{
  "num_hidden_layers": 10,
  "hidden_size": 160,
  "n_experts": 64,
  "experts_per_token": 3,
  "d_expert": 176,
  "d_shared_expert": 0,
  "hidden_act": "relu",
  "moe_layers": [0, 1, 2, 3, 4, 5, 6, 7, 8, 9],
  "router_score": "softmax",
  "normalize_top_k": true,
  "routed_scale": 1.73,
  "balance_loss": 0.000258,
  "balance_bias": true,
  "init_std_router": 0.0326,
  "lr_router": 0.00129,
  "num_attention_heads": 5,
  "num_key_value_heads": 1,
  "head_dim": 32,
  "vocab_size": 8192,
  "norm": "layernorm",
  "norm_place": "pre",
  "norm_eps": 1e-06,
  "positions": "rope",
  "rope_theta": 1170.0,
  "rope_fraction": 1.0,
  "qk_norm": true,
  "attn_scale": 0.177,
  "tie_word_embeddings": false,
  "parallel_block": false,
  "init": "normal",
  "init_std_qkv": 0.0542,
  "init_std_o": 0.0,
  "init_std_up": 0.0542,
  "init_std_down": 0.0,
  "optimizer": "soap_variant",
  "learning_rate": 0.00277,
  "beta1": 0.95,
  "beta2": 0.98,
  "weight_decay": 0.068,
  "lr_head": 0.00458,
  "warmup_steps": 60,
  "schedule": "wsd",
  "decay_fraction": 1.0,
  "decay_shape": "linear",
  "final_lr_fraction": 0.0,
  "batch_tokens": [16384, 32768, 49152],
  "max_seq_len": 256,
  "doc_mask": true,
  "train_tokens": 243800000,
  "max_steps": 7714,
  "dataset": "wikipedia_en"
}
Below are experts of layer 5 (counted from 0) of a mixture-of-experts language model. Rows are named router (the router's row for the expert), down (a neuron's output weights, with its number) and show model dimensions 0-39. Each number is 500 + 25 x the weight over its row's rms, rounded and kept within 0 to 999. Numbers have three digits each.
After each expert's rows: "raises" lists some tokens whose logits its average output raises strongly, later layers aside. This comes from a sample of Wikipedia text that the model never trained on.

# expert 22
router:527491505509494513501473534536520485484501536527506496467497494485535472507512495458463510535475513500481471535472491521
down0:562510508481510557459495491493504472499449461519537523501523474466480481545473488516485474515468466478485537466483482495
raises: " the", " ", " a", " his", " L"

# expert 46
router:468456484533465510479471525492521515446474521483485493498478509466478500479491483524526514485501550468473493475498471487
down0:472469519515499508541495490523465462497516527487473496460474481526523513499472491556519506521471463518528490535499500497
raises: "at", "it", "as", "ed", "ot", " on"

# expert 0
router:491491494468525498509485503480492519507481531485499482473492482545516476530491451478520497537451525498540448496488526483
down0:472478473513461480490480524511499501505493504567485476509497453492551554526520446535481504529520518503551505509511491517
raises: ",", " of", " and", " in", " as", ";"

# expert 7
router:491497482510481545508508512494525485503528461488545489495459503458527517452534498455513507534463489466491458502487503519
down0:512496505468513534578458533504482491487480508493498471495484474540446506502517450524488521512501495452472501479484561501
raises: "\"", "ever", " c", " a", " he", " the"

# expert 34
router:501468474524535517513474520478478458490469488468504482479521508538509534512443480522483524530481515506486452525469517526
down0:529536477522526532510498491503522505490485467485525482516474496526537480478548452512479504497477499512448536485516519475
raises: ",", " of", " in", " and", " by", "."

# expert 28
router:482571515536508512518485493456503494501483552489496508524492455531507455519533506506514531497518536523493502438484495513
down0:539505460504478538519502471547528522501495548515524551526514523517479502554525482469494534519511478508491518480469512522
raises: ",", " of", " in", " D", " and", " U"

# expert 4
router:513499472485457497480533476519505491513505488525525444498525515455493549512451521534496526479478503484462539467542469481
down0:489488486502479497504499551513526498449494514498504467495478464488521489519446508473443484492518472526505466500517468513
raises: " and", " (", " the", " in", ","

# expert 45
router:493502506502509518509495526464484520527484481493444478472491483509501524502535543480501510529450485506488482483516489488
down0:489443494522500491518509564465460508519501545461495514501495489490497482454493450497501480568516516487473484475493530487
raises: " and", ".", ",", " in", " of", " as"

# expert 6
router:496508519529475468549488491541546492509521496486470496515500519498506447519481480527519550496502517535473513492489542504
down0:502494559518519509489500471526437523498473532499511492476465528527508506484491556532497481496525506484493537516512514492
raises: "j", ",", "il", "h", " and", "z"

# expert 13
router:543460500543490546511502481464473462480468481473523512487489461531501535463501504463523471529498461464514503470471467540
down0:487482539521488486507534530512496417475516498516510511485534488497515468468519498518483519481527475498511519511471481489
raises: "19", "20", "18", "17", "2", "16"

# expert 47
router:514543525470479464528507506468526476518470489526532456486542487488496515497511516450517495534499471490498465524480531492
down0:517503468513499522485463512523527535467523503484490473491530557479475501502552481527472530496459462539489479461504529465
raises: ".", " in", ",", ".\n\n", " to", " as"

# expert 36
router:500548490476529500516545498487527517519493511466505498517499482515507533481521535469531434503510528496511521524482512479
down0:504500472503553515561508496544490521494491535489471487510493544508494509491468490480533510512504547509521481520482527522
raises: "ed", ".", "it", "a", "ov", " in"

# expert 24
router:500496470509475502532497472489506456497521509521482493505544531511479545491485509521511500460506468523492509555500476470
down0:528453512480530509467482524467525485487533500478497524502498513513456506468440478489521505475519512485514532526479461497
raises: ".", " and", ",", " in", " (", " of"

# expert 3
router:501510505516508504491510504509526489506532471505524509517453477449494468499555511448448548501468535508510472481520519525
down0:502503462510488540464505468481469497491530525481467508525555535490513502509508486525504515482497502522512513506513532488
raises: "\"", ",", " ", " S", " b", " and"

# expert 40
router:534529479546476531453456485443541499506558497471558493528484511462497488507448512535531498476548499482497545500457508504
down0:513531496506534476494483507447577469468496494481513513543477516501534496533533489500493541507493522538494492460491484481
raises: ".", " and", "ed", ",", " to", " in"

# expert 49
router:489535563490486505527488519502468503536479524506490464492531519517490474525504482520495506476529481520553498561493485452
down0:486528532454494519490521503493517502493505524455504522471469519488521497491521535464491463518558499535506500484508473513
raises: ",", " and", ".", ".\n\n", " to", " from"

# expert 51
router:493545511470515498492494514557502476531516503518460512534488514513488490505496515498476511508518477444459492513506485551
down0:498509494505515475499549506537430494480544475583512525496488524480509497544516495511502512477499502535476503518466507506
raises: " the", " a", " an", " ", " one", " its"

# expert 15
router:496489514526539513560497485532477535499433492486483510493507551524496458514492498493496499482478499450525526512499548507
down0:443509503501519507490504506530497472486519497486497474502537534512489515489515498485444535486540455526512486470528441516
raises: "ing", "ed", "es", "er", "a", "ent"

# expert 43
router:521465507538485528475507453497515494529505453472474533522539519460479523479463469509507523527548465565503536523484452473
down0:464516507495487502539525473496487544487484503484473493517518523485455467447464444459528493516526494511509494523491482500
raises: "at", "as", "am", "ar", "an", "o"